config = dict(
    d_expert=48,
    d_shared_expert=256,
    router_score='sigmoid',
    normalize_top_k=True,
    init_std_router=0.0116,
    lr_router=0.000528,
    vocab_size=8192,
    norm='rmsnorm',
    norm_eps=1e-06,
    tie_word_embeddings=False,
    batch_tokens=[32768, 65536, 131072],
    max_seq_len=2048,
    train_tokens=285300000,
    dataset='wikipedia_en',
)
Below are experts of layer 5 (counted from 0) of a mixture-of-experts language model. Rows are named router (the router's row for the expert) and show model dimensions 128-191. Each number is 200 + 20 x the weight over its row's rms, rounded and kept within 0 to 999.
Before each expert's rows: "mostly gets" lists some tokens that are sent to it at least half of the time. This comes from a sample of Wikipedia text that the model never trained on.

# expert 25
mostly gets: "ologist", " residence", " priest", " verb", " bishop", " activist"
router,208,205,215,210,202,204,194,245,200,219,177,180,195,217,220,183,208,190,197,176,210,188,184,218,228,200,150,147,190,198,199,206,246,197,201,221,200,175,219,188,212,216,205,216,180,209,191,190,183,222,214,216,168,213,210,196,187,212,197,175,197,178,223,238

# expert 75
mostly gets: "|", " RSA", "IND", " GBR"
router,222,205,204,192,191,195,174,209,196,226,206,181,172,206,209,204,184,191,195,207,231,175,200,171,205,187,219,197,184,225,185,213,197,211,177,208,207,172,211,215,203,196,179,197,225,207,199,178,218,209,221,189,173,203,170,185,187,211,189,190,202,183,196,197

# expert 63
mostly gets: " to", " in", " di", " ago", " Born", ","
router,213,211,171,196,242,173,197,202,206,216,185,188,216,185,221,166,196,216,222,195,210,175,166,225,208,183,193,180,161,216,225,214,182,231,233,216,154,179,204,227,212,185,206,202,179,193,205,201,206,204,228,233,232,227,203,206,207,177,196,187,195,209,206,206

# expert 0
mostly gets: " Comm", " credit", " sq", "Nigeria", " served", " People"
router,207,180,172,213,216,201,211,201,184,182,206,203,181,236,193,203,189,169,179,217,190,167,196,197,165,219,214,198,154,209,179,209,202,211,210,217,203,173,176,174,236,216,199,204,207,226,227,179,233,154,237,214,192,211,183,202,157,192,167,201,215,185,180,214

# expert 93
mostly gets: " one", " two", " all", " three", " other", " more"
router,182,181,197,206,173,199,186,215,187,170,210,193,216,206,193,217,194,226,202,188,190,203,239,194,222,191,226,160,192,188,206,208,174,196,203,193,184,200,213,176,209,188,184,236,208,219,220,218,201,197,209,214,188,205,170,165,205,210,219,207,177,197,175,189

# expert 4
mostly gets: " Fort", " illustrat", " restrict", " evaluat", " regulat", " combat"
router,204,189,213,172,208,186,221,183,209,194,220,202,222,174,167,236,222,203,190,190,171,191,217,196,183,225,196,215,210,229,214,227,211,183,189,189,193,190,208,215,197,215,189,216,198,209,205,219,233,213,228,204,186,222,228,199,221,178,246,218,184,168,179,195

# expert 51
mostly gets: " James", "ford", " Charles", " William", " Henry", " Johnson"
router,229,214,187,187,157,202,203,200,205,220,180,228,176,190,189,214,194,220,203,240,206,207,222,178,216,213,204,197,223,226,211,166,214,205,191,228,217,212,184,239,190,209,206,184,184,224,189,214,172,203,210,206,233,197,211,181,197,173,163,222,221,210,195,193

# expert 35
mostly gets: " including", " include", " like", " as", "As", " includes"
router,195,208,200,209,181,204,206,192,200,195,213,159,210,183,189,217,182,187,210,205,232,201,204,180,188,201,213,152,178,223,186,157,203,191,182,192,204,237,195,183,197,210,190,188,213,227,186,207,222,211,205,217,193,223,185,183,203,149,184,198,161,191,211,163

# expert 61
mostly gets: " British", " English", " German", " Russian", " Indian", " French"
router,218,175,185,174,227,156,210,242,171,185,169,198,198,226,200,182,195,213,240,218,192,187,205,171,205,197,179,190,181,212,187,194,196,206,236,222,207,180,217,185,182,203,178,210,189,223,220,193,202,198,229,187,181,205,187,179,205,211,220,199,182,197,209,210

# expert 28
mostly gets: " According", " taken", " wide", " mix", " black", "Japanese"
router,208,207,206,189,221,204,185,236,171,193,181,190,209,228,204,188,197,197,210,196,221,182,180,214,213,188,222,206,151,213,185,200,210,209,181,184,203,188,229,194,209,200,167,200,179,219,193,232,171,188,202,208,244,189,162,210,204,187,198,210,206,212,177,249

# expert 103
mostly gets: " million", " century", " billion", " BCE", "century", " pm"
router,154,215,190,183,218,209,185,214,219,183,196,187,236,241,215,215,235,212,198,182,206,175,233,183,218,205,200,202,219,203,184,226,162,208,199,204,188,202,214,192,180,211,191,217,233,212,166,191,196,205,224,179,209,237,199,208,198,196,204,223,189,205,208,169

# expert 55
mostly gets: "\".", ".\"", " although", ").", ".", " where"
router,213,231,178,192,192,216,197,177,214,216,224,199,180,196,182,190,209,178,185,212,187,180,185,212,204,169,186,163,196,203,194,202,178,192,176,175,214,202,204,241,217,236,171,231,212,243,188,223,197,196,240,218,186,195,200,180,225,204,227,212,218,192,165,186

# expert 77
mostly gets: " and", " or", " but", " &", " +", " including"
router,218,181,159,187,209,177,181,201,189,225,196,208,200,246,201,221,220,182,215,213,214,195,189,208,180,182,194,160,196,201,148,210,154,186,173,204,207,178,206,179,171,228,212,194,212,178,222,198,225,180,200,206,211,191,208,191,195,201,208,204,226,193,182,204

# expert 5
mostly gets: " Championship", " Cup", " Championships", "ments", " championship", " Olympics"
router,204,205,170,203,195,224,193,197,234,183,181,166,203,244,168,226,227,199,226,199,176,185,164,195,187,198,211,196,166,185,209,206,209,186,193,187,195,191,220,210,187,244,220,217,215,186,222,184,245,217,223,189,224,241,207,182,180,206,177,194,190,193,221,186

# expert 53
mostly gets: " implement", " prevent", "graduate", "ional", " regular", " provid"
router,225,209,162,207,193,233,199,238,197,173,172,177,186,193,186,225,226,180,202,224,170,182,232,211,186,173,201,189,177,217,191,238,211,165,233,196,181,185,212,193,184,165,201,212,170,242,165,182,209,210,244,186,220,208,201,185,194,211,164,193,195,150,206,226

# expert 42
mostly gets: "stein", "berg", "kov", "burg", "feld", "mann"
router,222,214,205,194,207,183,176,232,209,160,220,203,187,215,220,184,217,207,220,194,208,203,185,172,185,159,175,192,180,241,196,222,170,202,179,188,218,191,185,224,198,205,196,220,179,190,186,219,189,175,218,214,214,191,198,206,186,202,198,222,202,203,190,195

# expert 86
mostly gets: " K", " Z", " Q", " N", " P", " G"
router,238,216,157,168,181,194,202,214,232,162,237,196,181,191,180,202,190,215,217,213,223,216,210,177,190,164,217,173,201,212,188,233,179,228,172,195,161,192,196,203,192,206,191,192,184,228,219,190,202,190,205,201,173,220,211,227,199,191,232,235,203,205,177,214

# expert 68
mostly gets: " week", " “", "[", " month", "{", " weeks"
router,204,210,185,207,196,216,190,193,178,184,205,215,194,218,199,210,173,195,183,205,222,200,224,165,201,217,207,182,196,201,190,186,166,232,182,222,172,242,203,221,197,221,187,210,214,226,201,195,174,214,236,189,155,165,192,211,190,246,196,195,180,191,207,177

# expert 26
mostly gets: " appointed", " joined", " served", " worked", " him", " returned"
router,211,196,198,202,193,169,201,219,204,213,215,188,194,205,211,212,200,220,221,221,211,184,211,192,248,187,181,197,187,186,188,191,238,209,212,219,196,196,198,187,208,249,182,199,193,203,195,193,159,184,208,212,228,201,159,216,162,201,192,210,183,169,177,199

# expert 100
mostly gets: " father", " daughter", " brother", " village", " wife", " mother"
router,187,223,171,184,191,223,183,242,213,199,197,229,180,223,182,190,204,197,185,189,198,207,199,182,184,195,222,196,196,208,187,197,237,208,182,238,182,186,212,196,198,176,175,184,189,198,215,193,197,188,183,174,208,193,217,179,152,211,187,181,208,201,181,215

# expert 52
mostly gets: " Khan", "aya", "iya", " Singh", " Muhammad", " Shan"
router,210,206,208,163,185,179,214,225,195,200,198,149,166,211,212,216,213,194,189,210,177,180,193,219,202,162,220,225,182,218,222,245,188,189,231,201,225,207,200,157,233,189,163,239,195,197,220,199,186,189,208,206,154,172,217,214,171,209,211,205,183,221,200,187

# expert 74
mostly gets: " bass", " metres", " baseball", " England", " football", " Clay"
router,214,235,189,178,209,170,215,185,202,180,194,198,185,215,146,199,183,195,229,205,195,182,194,186,174,198,193,162,179,191,206,197,206,216,192,178,207,189,230,191,206,235,166,201,202,190,222,175,206,192,225,184,257,193,181,214,176,196,196,217,204,168,201,233

# expert 126
mostly gets: " father", " Cru", " body", "Season", "1", " head"
router,173,200,185,189,220,216,186,194,231,195,199,194,188,227,157,216,180,170,211,221,193,191,189,190,211,181,200,217,213,167,155,206,201,243,237,220,193,181,229,183,246,190,159,209,189,195,231,177,232,179,194,219,213,219,234,195,183,194,198,234,186,199,212,198

# expert 91
mostly gets: " couple", " victim", " wife", " Unknown", "Despite", " friend"
router,196,201,161,187,220,201,196,208,195,181,173,189,207,221,165,221,189,198,207,216,216,174,187,181,187,190,196,177,168,210,213,219,199,208,212,202,208,177,223,210,190,200,183,194,173,222,199,181,222,182,232,199,246,221,210,201,200,216,209,195,200,188,190,223

# expert 8
mostly gets: "s", "whose", " Times", " parents", "Swim", " Queen"
router,167,241,170,201,217,209,181,202,217,201,181,185,205,236,165,179,214,220,200,195,190,190,190,180,212,189,220,212,186,186,227,204,186,214,157,199,205,207,220,221,208,199,232,198,225,208,202,217,208,195,211,187,226,192,173,164,217,250,201,198,193,205,206,204

# expert 14
mostly gets: " Harry", " Greg", " Result", " Will", " Vel", " Walter"
router,226,182,187,200,235,191,215,202,247,183,190,234,204,208,182,194,177,210,188,234,201,198,224,218,222,195,180,196,206,253,196,195,194,199,190,197,192,180,193,234,188,190,187,195,191,192,239,219,184,226,249,209,235,228,198,196,201,167,217,180,209,170,176,187

# expert 104
mostly gets: " born", " named", "=", " Eli", " renamed", "†"
router,193,209,210,175,199,195,201,175,198,209,247,236,217,200,219,206,158,196,195,217,205,187,181,220,181,209,175,192,209,205,190,190,187,211,171,213,198,181,202,206,182,198,203,179,207,241,189,190,202,197,230,246,211,204,185,186,192,185,187,222,195,205,201,182

# expert 34
mostly gets: " are", " been", " were", " would", " was", " became"
router,168,179,180,206,167,199,161,229,190,231,183,198,172,178,219,231,205,181,205,197,186,167,217,198,168,207,232,205,214,198,155,217,194,177,171,197,174,185,223,187,233,220,175,210,215,175,203,193,187,186,189,215,180,201,151,197,208,178,218,213,229,180,216,197

# expert 95
mostly gets: " although", "inspired", "as", " though", "which", " account"
router,193,196,211,169,188,212,190,210,202,190,201,204,199,241,209,203,205,196,233,203,185,184,202,235,202,204,220,164,182,192,197,222,201,247,155,210,175,201,197,193,196,200,166,189,198,208,179,187,190,196,209,198,179,179,193,179,180,195,177,189,226,219,225,232

# expert 89
mostly gets: " Density", " residential", " Census", " households", " census", "Demographics"
router,185,215,166,183,244,175,196,242,197,175,209,245,171,196,188,216,175,183,193,213,188,212,226,185,211,170,197,186,199,199,209,234,190,202,213,201,210,238,195,177,187,209,209,222,200,254,167,193,186,186,220,222,217,200,210,218,202,181,187,174,185,147,199,181

# expert 118
mostly gets: " the", "The", " this", " these", " The", " These"
router,205,204,170,180,234,176,159,213,209,193,191,199,211,227,168,211,170,219,209,193,218,166,196,219,213,191,185,191,166,197,181,194,212,201,192,195,167,178,207,191,234,201,214,202,206,191,207,183,196,208,224,187,233,211,182,172,201,191,192,191,183,187,212,189

# expert 64
mostly gets: " di", " f", " du", " dis", " la", " b"
router,212,228,208,214,213,204,175,236,179,189,184,231,190,212,233,220,238,190,191,239,239,178,219,206,210,196,199,142,183,205,178,196,210,219,194,215,170,188,217,215,224,219,188,169,181,203,179,158,206,204,212,237,181,184,206,188,192,203,178,174,194,225,220,212

# expert 43
mostly gets: " an", " a", " its", " their", " his", " own"
router,196,193,198,210,228,174,179,224,208,217,180,195,185,220,172,209,177,210,237,198,203,174,213,183,221,181,237,197,215,167,185,229,164,198,177,209,193,194,193,212,218,194,220,247,203,195,169,185,247,231,223,233,164,218,185,175,217,227,197,197,212,201,199,210

# expert 41
mostly gets: " can", " would", "ach", " could", " will", " may"
router,243,200,174,205,238,212,206,228,192,183,198,186,188,211,210,188,220,224,227,254,202,194,202,216,172,195,206,234,194,175,162,186,178,214,229,180,183,217,207,213,191,215,175,205,213,186,220,181,197,155,186,196,215,207,202,198,174,211,221,227,200,180,233,206

# expert 117
mostly gets: " Alex", " Tak", "Al", " Yo", " Ak", " Sa"
router,193,209,173,196,192,189,187,222,197,185,203,164,173,197,199,218,174,193,236,194,248,218,183,183,195,198,178,209,199,202,188,208,183,220,204,209,167,201,221,199,180,196,165,189,204,200,203,222,207,206,204,186,194,167,201,164,203,229,223,210,204,188,154,193

# expert 111
mostly gets: " much", " and", " feet", " percent", " enough", " or"
router,212,205,178,210,206,196,154,203,169,195,188,169,227,227,184,235,213,184,200,186,242,151,215,190,202,198,188,181,193,238,143,174,192,204,225,199,199,212,195,181,189,197,192,207,214,224,196,151,218,205,219,194,208,208,175,195,221,216,213,191,182,195,210,186

# expert 2
mostly gets: " MF", " FW", " DF", " Kate", " Geoff"
router,193,197,197,181,211,191,155,181,211,207,208,193,184,164,165,197,195,213,180,202,229,180,203,232,201,204,210,183,194,181,195,223,165,209,203,205,189,208,246,214,191,234,211,220,185,196,226,187,181,180,203,214,186,178,222,165,185,183,184,195,141,186,196,190

# expert 11
mostly gets: " They", " who", " It", "which", " which", "disambiguation"
router,200,205,230,202,209,163,177,221,190,219,192,200,224,214,195,192,183,187,183,188,187,183,187,237,210,184,199,189,196,207,211,212,215,207,192,195,156,169,197,180,215,200,197,209,216,167,198,200,199,189,212,203,218,225,223,193,160,218,182,225,223,183,189,221

# expert 83
mostly gets: " USA", "NA", "EC", " TV", "SC", "IN"
router,210,223,196,197,180,209,167,184,195,152,230,187,199,206,142,222,222,195,189,179,212,172,178,197,205,202,222,184,222,225,177,215,186,208,204,191,182,185,171,183,209,200,203,203,227,204,210,188,220,201,201,195,177,205,198,184,218,206,179,208,174,209,173,224

# expert 69
mostly gets: " States", " England", " China", " India", " France", " Germany"
router,196,214,202,215,199,213,183,221,240,183,222,168,187,229,187,202,170,229,243,181,191,215,191,212,210,183,195,193,216,184,195,181,219,200,206,201,210,223,201,205,191,238,202,203,202,224,214,215,212,218,202,196,214,172,199,164,194,187,173,237,163,216,213,189

# expert 79
mostly gets: " Barr", " Arab", " Del", " Ram", " Gal", "ñ"
router,214,189,175,205,212,147,220,231,229,220,211,188,215,208,183,222,198,222,214,208,191,202,201,236,189,193,184,199,203,239,194,193,237,226,229,207,193,230,211,198,210,240,155,165,188,220,218,207,202,187,213,188,210,245,178,177,197,193,192,224,193,179,189,197

# expert 114
mostly gets: " during", " on", " for", " in", " at", " throughout"
router,197,250,188,220,233,207,185,186,205,219,198,194,191,204,179,217,191,187,219,215,218,183,191,201,210,212,184,197,212,198,186,224,196,196,213,202,182,196,225,246,196,233,167,215,223,191,196,222,179,208,206,199,163,181,168,201,199,181,198,213,233,228,213,200

# expert 18
mostly gets: " large", " small", " July", " local", " April", "eastern"
router,206,203,160,197,220,226,208,198,208,172,164,203,201,188,190,184,178,216,203,195,199,194,212,169,212,190,218,199,166,221,188,199,193,210,207,198,217,211,211,223,169,203,184,213,224,231,192,185,202,204,182,203,149,196,188,193,214,211,180,191,181,199,175,205

# expert 80
mostly gets: " ten", " nine", " seven", " twenty", " five", " six"
router,189,208,184,169,204,204,194,195,166,166,194,195,181,204,185,204,202,195,193,217,200,218,206,163,218,215,211,162,181,197,180,186,178,188,203,217,180,195,211,198,208,199,180,232,200,204,182,200,179,211,217,234,206,174,209,181,215,178,223,225,224,230,191,205

# expert 45
mostly gets: " four", " three", " many", " six", " two", " several"
router,178,166,167,229,218,223,224,190,156,184,172,225,210,196,172,173,169,232,183,230,209,211,189,198,220,182,212,155,228,216,196,162,198,220,219,199,172,191,218,218,198,197,171,218,209,207,230,174,242,172,209,242,203,221,180,195,234,189,184,196,195,203,196,215

# expert 97
mostly gets: "án", "ón", "ensis", " José", " Carlos", "ín"
router,157,209,191,210,230,176,193,233,207,178,190,182,186,196,201,205,198,231,190,233,172,185,192,207,214,191,170,187,183,208,197,197,214,189,197,208,255,233,194,223,193,219,214,187,222,213,190,208,197,189,220,213,221,219,209,212,195,196,173,213,179,196,185,210

# expert 108
mostly gets: " #", " Kansas", " Wood", "We", " Wei", " Little"
router,233,232,183,217,228,213,192,204,214,210,222,186,184,209,202,211,171,184,189,224,219,191,190,156,219,211,240,249,218,196,168,191,184,226,193,176,183,183,192,212,184,187,181,225,226,212,197,189,225,201,223,207,224,202,186,189,204,165,220,192,194,230,152,226

# expert 81
mostly gets: "---|---|---|---|", "|---|---|---|", "|---|", "u", " flu", "based"
router,233,202,199,237,226,166,211,213,206,214,172,148,189,194,200,215,170,205,197,202,248,198,208,191,201,210,207,192,204,186,174,191,192,223,204,194,191,155,203,195,186,169,195,196,169,175,195,215,170,201,188,217,185,181,202,223,211,201,206,198,166,193,209,238

# expert 71
mostly gets: "'", " \"", " his", " her", " their", "′"
router,220,202,194,176,230,220,202,204,192,175,186,181,218,209,167,203,181,188,182,201,217,171,216,148,237,219,201,176,181,182,171,215,204,190,190,208,205,230,201,224,220,219,150,195,218,181,202,188,205,201,212,220,209,203,188,195,185,219,196,222,203,205,196,175

# expert 54
mostly gets: " whom", " addition", "which", " NBA", "season", " which"
router,199,195,166,196,229,205,216,202,204,172,218,242,161,214,185,185,169,198,190,207,247,187,222,159,217,196,243,226,193,229,168,225,241,166,219,245,187,209,191,208,178,220,174,205,177,235,201,169,236,203,209,162,228,191,196,213,177,191,232,202,189,211,216,238

# expert 40
mostly gets: " London", " York", " Angeles", " Germany", " Italy", " Boston"
router,197,228,190,233,225,181,180,195,232,195,189,189,198,189,171,183,192,214,204,195,214,185,202,182,192,159,228,226,205,209,184,191,174,205,193,191,203,167,198,178,187,225,194,243,201,238,187,215,220,194,226,205,224,233,218,205,216,208,211,221,187,198,156,213

# expert 16
mostly gets: "d", " c", "ch", " G", " D", " app"
router,206,188,183,181,190,196,212,230,170,158,183,188,209,203,194,185,203,188,206,211,224,215,186,184,156,189,202,208,202,171,156,198,202,179,169,198,182,179,213,191,211,230,188,159,203,185,213,192,219,181,186,202,184,217,211,194,203,210,250,204,209,191,218,212

# expert 31
mostly gets: " Cy", " Gi", " Ku", " Set", " Kat", " Bu"
router,208,216,166,181,198,198,171,222,216,161,217,182,189,186,189,200,215,214,198,231,234,204,189,192,197,162,211,206,179,187,157,189,180,210,211,209,175,204,193,225,209,191,184,217,192,196,233,177,213,231,218,221,187,241,197,169,186,208,215,186,165,227,182,195

# expert 9
mostly gets: " following", " Died", "Early", "After", " latter", " previous"
router,169,203,211,196,180,204,192,186,190,212,191,214,173,222,167,199,227,198,208,174,212,196,218,213,183,211,184,166,208,209,203,198,179,193,230,231,180,190,209,204,178,223,164,193,220,215,180,193,214,183,200,172,199,165,202,173,200,189,210,185,168,197,170,200

# expert 84
mostly gets: "Ar", " Ger", " Gar", " Dor", " Bri", " Bir"
router,210,201,165,185,206,181,186,221,215,210,185,209,189,197,229,189,197,176,212,196,248,221,212,162,203,194,169,189,204,202,203,221,179,213,216,224,176,191,228,240,194,194,183,188,192,201,215,203,204,183,203,210,184,184,189,190,188,248,190,182,176,212,167,230

# expert 106
mostly gets: "script", "fund", " well", " Authority"
router,188,221,192,188,207,176,175,212,169,172,193,175,182,216,200,192,189,174,190,214,213,180,189,243,170,212,172,174,177,186,211,212,210,195,213,203,201,214,223,199,202,188,191,211,178,186,205,161,202,186,199,183,213,190,171,207,216,198,218,234,220,215,174,241

# expert 50
mostly gets: " School", " Avenue", " Creek", " Street", " Beach", " College"
router,216,192,221,216,220,201,176,209,199,181,205,203,200,192,219,196,210,180,231,219,192,196,204,181,200,205,195,171,204,231,199,175,185,211,227,180,175,212,193,218,228,226,198,195,210,195,211,195,211,171,185,174,211,217,184,223,214,190,166,195,174,207,218,212

# expert 36
mostly gets: " opened", "tie", " Rome", " runner", " Roger", "ille"
router,207,176,185,188,185,243,190,221,198,217,233,230,224,165,182,186,201,209,203,209,185,180,190,220,218,179,180,194,211,203,183,177,208,219,232,218,241,186,226,189,201,238,204,208,194,200,211,198,191,222,236,224,226,204,185,217,204,175,183,216,216,190,206,200

# expert 23
mostly gets: " Species", " con", " cult", " Toyota", " love", "Biography"
router,188,210,194,216,241,204,184,202,225,198,189,188,187,227,157,218,197,167,213,232,210,183,165,206,224,201,197,173,192,213,209,212,195,239,229,193,194,193,208,195,216,229,171,191,184,234,209,195,208,205,235,192,246,223,218,202,189,181,188,192,213,186,190,217

# expert 24
mostly gets: "ator", "ologist", " Republican", " Corporation", " Producer", " Director"
router,192,212,199,218,180,203,195,203,197,194,185,183,188,234,199,228,189,220,207,183,193,191,170,193,172,230,206,196,220,213,231,240,177,206,202,173,226,189,224,233,181,247,190,198,184,234,209,191,197,189,226,201,222,198,190,217,189,159,176,223,222,175,230,188

# expert 49
mostly gets: "mer", " former", " novel", " Mer", " based", " Goals"
router,188,205,191,203,200,173,193,201,234,203,196,220,209,209,154,228,182,202,236,222,183,188,154,210,189,156,202,180,175,204,176,210,208,178,220,198,180,184,198,192,197,227,192,232,169,216,237,158,209,176,223,189,208,194,203,206,182,170,198,222,208,180,220,188

# expert 29
mostly gets: "tin", " competition", " consist", " sail", " product", " success"
router,189,204,179,208,210,179,222,219,210,196,188,168,208,199,191,175,174,183,211,205,228,190,185,179,226,175,218,185,163,219,176,232,210,215,205,228,182,180,217,169,225,202,178,200,212,240,223,211,239,172,216,218,227,213,207,196,164,216,205,193,198,172,191,179

# expert 127
mostly gets: " lb", " function", " glass", " display", " wear", " depict"
router,185,194,154,220,257,195,175,182,204,217,216,217,207,219,214,219,227,180,204,208,222,203,197,179,185,178,195,179,158,212,191,169,188,187,207,183,186,221,207,200,232,197,197,174,205,225,202,161,219,151,189,235,202,215,202,193,199,193,176,169,187,198,207,248

# expert 46
mostly gets: " food", "Gls", "mathb", "aged", " GF", " accepted"
router,174,224,161,237,235,188,196,183,224,188,206,177,176,199,206,195,198,170,221,183,227,195,208,167,198,193,190,198,170,213,199,193,215,217,193,171,210,211,189,158,175,215,164,222,215,189,197,173,170,208,213,193,205,186,214,213,233,197,195,218,222,199,193,214

# expert 56
mostly gets: "ly", " again", " still", " long", " well", " Preced"
router,238,208,218,205,187,187,174,184,188,225,186,171,209,194,215,215,191,208,192,212,213,184,219,190,170,178,196,210,199,205,204,207,180,187,240,193,171,193,214,175,206,223,191,191,198,218,170,182,228,210,228,226,208,189,187,198,204,162,215,210,180,182,232,209

# expert 7
mostly gets: " Mel", " what", " GF", " carbon", " Lou", " arrested"
router,190,199,223,170,226,197,187,219,195,185,243,196,219,188,180,208,177,180,195,229,182,213,212,191,216,194,169,194,173,175,176,206,237,236,198,194,214,180,199,168,195,195,201,210,185,234,188,176,182,193,225,207,189,211,212,206,208,176,183,182,150,181,187,214

# expert 94
mostly gets: " government", " Education", " education", " military", " research", " Authority"
router,202,203,182,200,184,188,186,212,200,188,188,192,194,211,172,186,192,196,217,189,216,175,185,221,172,193,173,182,203,222,193,185,224,212,215,225,172,198,219,220,216,238,204,205,204,204,182,172,222,184,211,174,233,179,194,180,158,203,208,212,167,196,190,199

# expert 116
mostly gets: " Charlie", " grand", " newly", "|---|---|", " Yes", " Raj"
router,201,215,174,220,194,189,194,210,212,185,194,200,151,185,179,201,176,205,223,217,202,184,178,192,173,176,210,182,168,217,175,182,176,209,209,194,205,193,226,227,223,213,175,217,183,226,194,170,213,185,249,217,219,201,214,192,215,207,178,209,205,176,202,196

# expert 123
mostly gets: " Mike", " Jon", " Joe", " Kevin", " Jackson", " Diego"
router,199,203,227,147,217,212,219,189,163,207,220,189,180,178,156,216,191,235,200,194,172,147,168,191,203,183,191,175,199,186,205,200,206,241,214,216,176,207,242,195,206,192,184,205,212,165,224,208,188,195,210,172,200,193,205,228,141,180,247,218,218,178,208,197

# expert 59
mostly gets: ",", "\",", "),"
router,181,205,210,187,203,209,186,193,187,187,205,204,214,183,168,190,178,190,206,221,193,155,217,207,214,190,218,199,212,192,189,183,214,212,216,188,211,188,227,223,193,200,175,199,179,195,167,206,180,204,223,189,155,216,185,197,228,180,232,196,217,214,181,219

# expert 15
mostly gets: " students", "ants", " systems", " schools", " characters", "tors"
router,176,197,217,191,186,170,179,194,209,159,182,192,207,256,176,195,233,179,209,184,186,198,200,170,205,205,209,184,175,190,211,188,189,231,173,206,198,222,216,169,225,198,211,221,224,171,210,191,228,184,186,176,196,209,204,160,193,239,229,185,191,182,204,188

# expert 82
mostly gets: " &", " You", "ör", " Op", " Pictures", " Peter"
router,198,209,178,171,185,209,200,188,176,207,204,220,229,211,189,202,217,187,214,193,229,189,233,190,193,206,204,169,172,212,184,230,174,220,203,199,200,203,197,193,204,237,214,167,197,203,207,207,200,180,248,201,236,204,218,186,206,184,189,211,229,208,171,196

# expert 3
mostly gets: " Richard", " Animali", " President", " judge", " head", " Julie"
router,212,204,195,207,218,207,187,211,177,184,164,154,201,225,171,160,175,237,200,196,194,212,187,220,207,218,229,207,205,216,188,199,161,226,196,171,210,207,223,202,182,175,184,229,201,204,175,198,182,185,168,177,234,184,199,184,193,196,190,200,225,185,203,220

# expert 105
mostly gets: "ensis", "ovich", "idae", " Elevation", "aceae", "ς"
router,181,210,196,183,217,204,194,212,221,179,187,206,201,191,199,214,154,179,196,228,190,197,219,205,201,191,194,175,199,217,196,180,189,229,196,214,204,208,223,189,214,218,186,207,216,183,219,209,198,166,195,221,249,209,195,222,197,209,194,218,183,192,199,201

# expert 62
mostly gets: " Republican", " Liberal", " Cor", " mayor", " Ab", " Senate"
router,195,193,191,199,228,215,192,220,222,180,217,220,163,205,176,244,207,225,205,230,194,201,202,192,197,205,201,198,208,204,182,202,198,215,237,201,214,221,214,218,194,236,180,178,192,181,173,183,235,191,218,217,190,214,222,221,178,227,208,167,177,182,190,190

# expert 57
mostly gets: " Score", "See", "==", "Filmography", " List", "Source"
router,226,202,195,191,213,212,178,222,219,198,191,176,213,222,187,226,183,189,208,209,207,167,179,197,190,189,208,216,211,226,144,196,236,184,211,203,173,209,196,204,174,221,208,205,178,228,210,171,236,226,204,228,203,200,220,185,205,205,205,212,185,177,212,185

# expert 22
mostly gets: " dis", " Dis", " Pres", " Os", " pre", " Bol"
router,180,245,180,200,199,192,178,204,188,191,191,213,204,244,183,198,212,186,177,210,240,169,204,194,210,176,210,183,194,193,182,211,194,205,183,221,166,205,222,184,231,216,213,152,198,180,202,156,200,190,198,201,198,197,163,179,201,233,174,189,195,228,220,188

# expert 67
mostly gets: " bomb", " directed", " air", " |", " proceed", " spent"
router,217,177,190,207,226,183,177,216,215,239,160,202,161,201,201,185,194,196,225,184,181,150,163,191,191,230,211,174,177,234,208,200,215,197,206,206,207,184,234,233,207,200,176,213,239,188,211,202,190,228,242,190,196,183,183,174,177,238,218,196,238,191,189,217

# expert 99
mostly gets: " photograph", "clinic", " photo", "nomic", " cancer", "poli"
router,208,198,221,190,211,195,199,227,177,174,189,197,166,202,220,189,187,171,212,187,202,195,176,225,209,196,174,177,194,199,198,193,166,206,227,222,229,213,223,194,203,200,207,238,176,209,223,230,205,189,189,190,215,190,213,226,168,246,172,198,215,208,227,217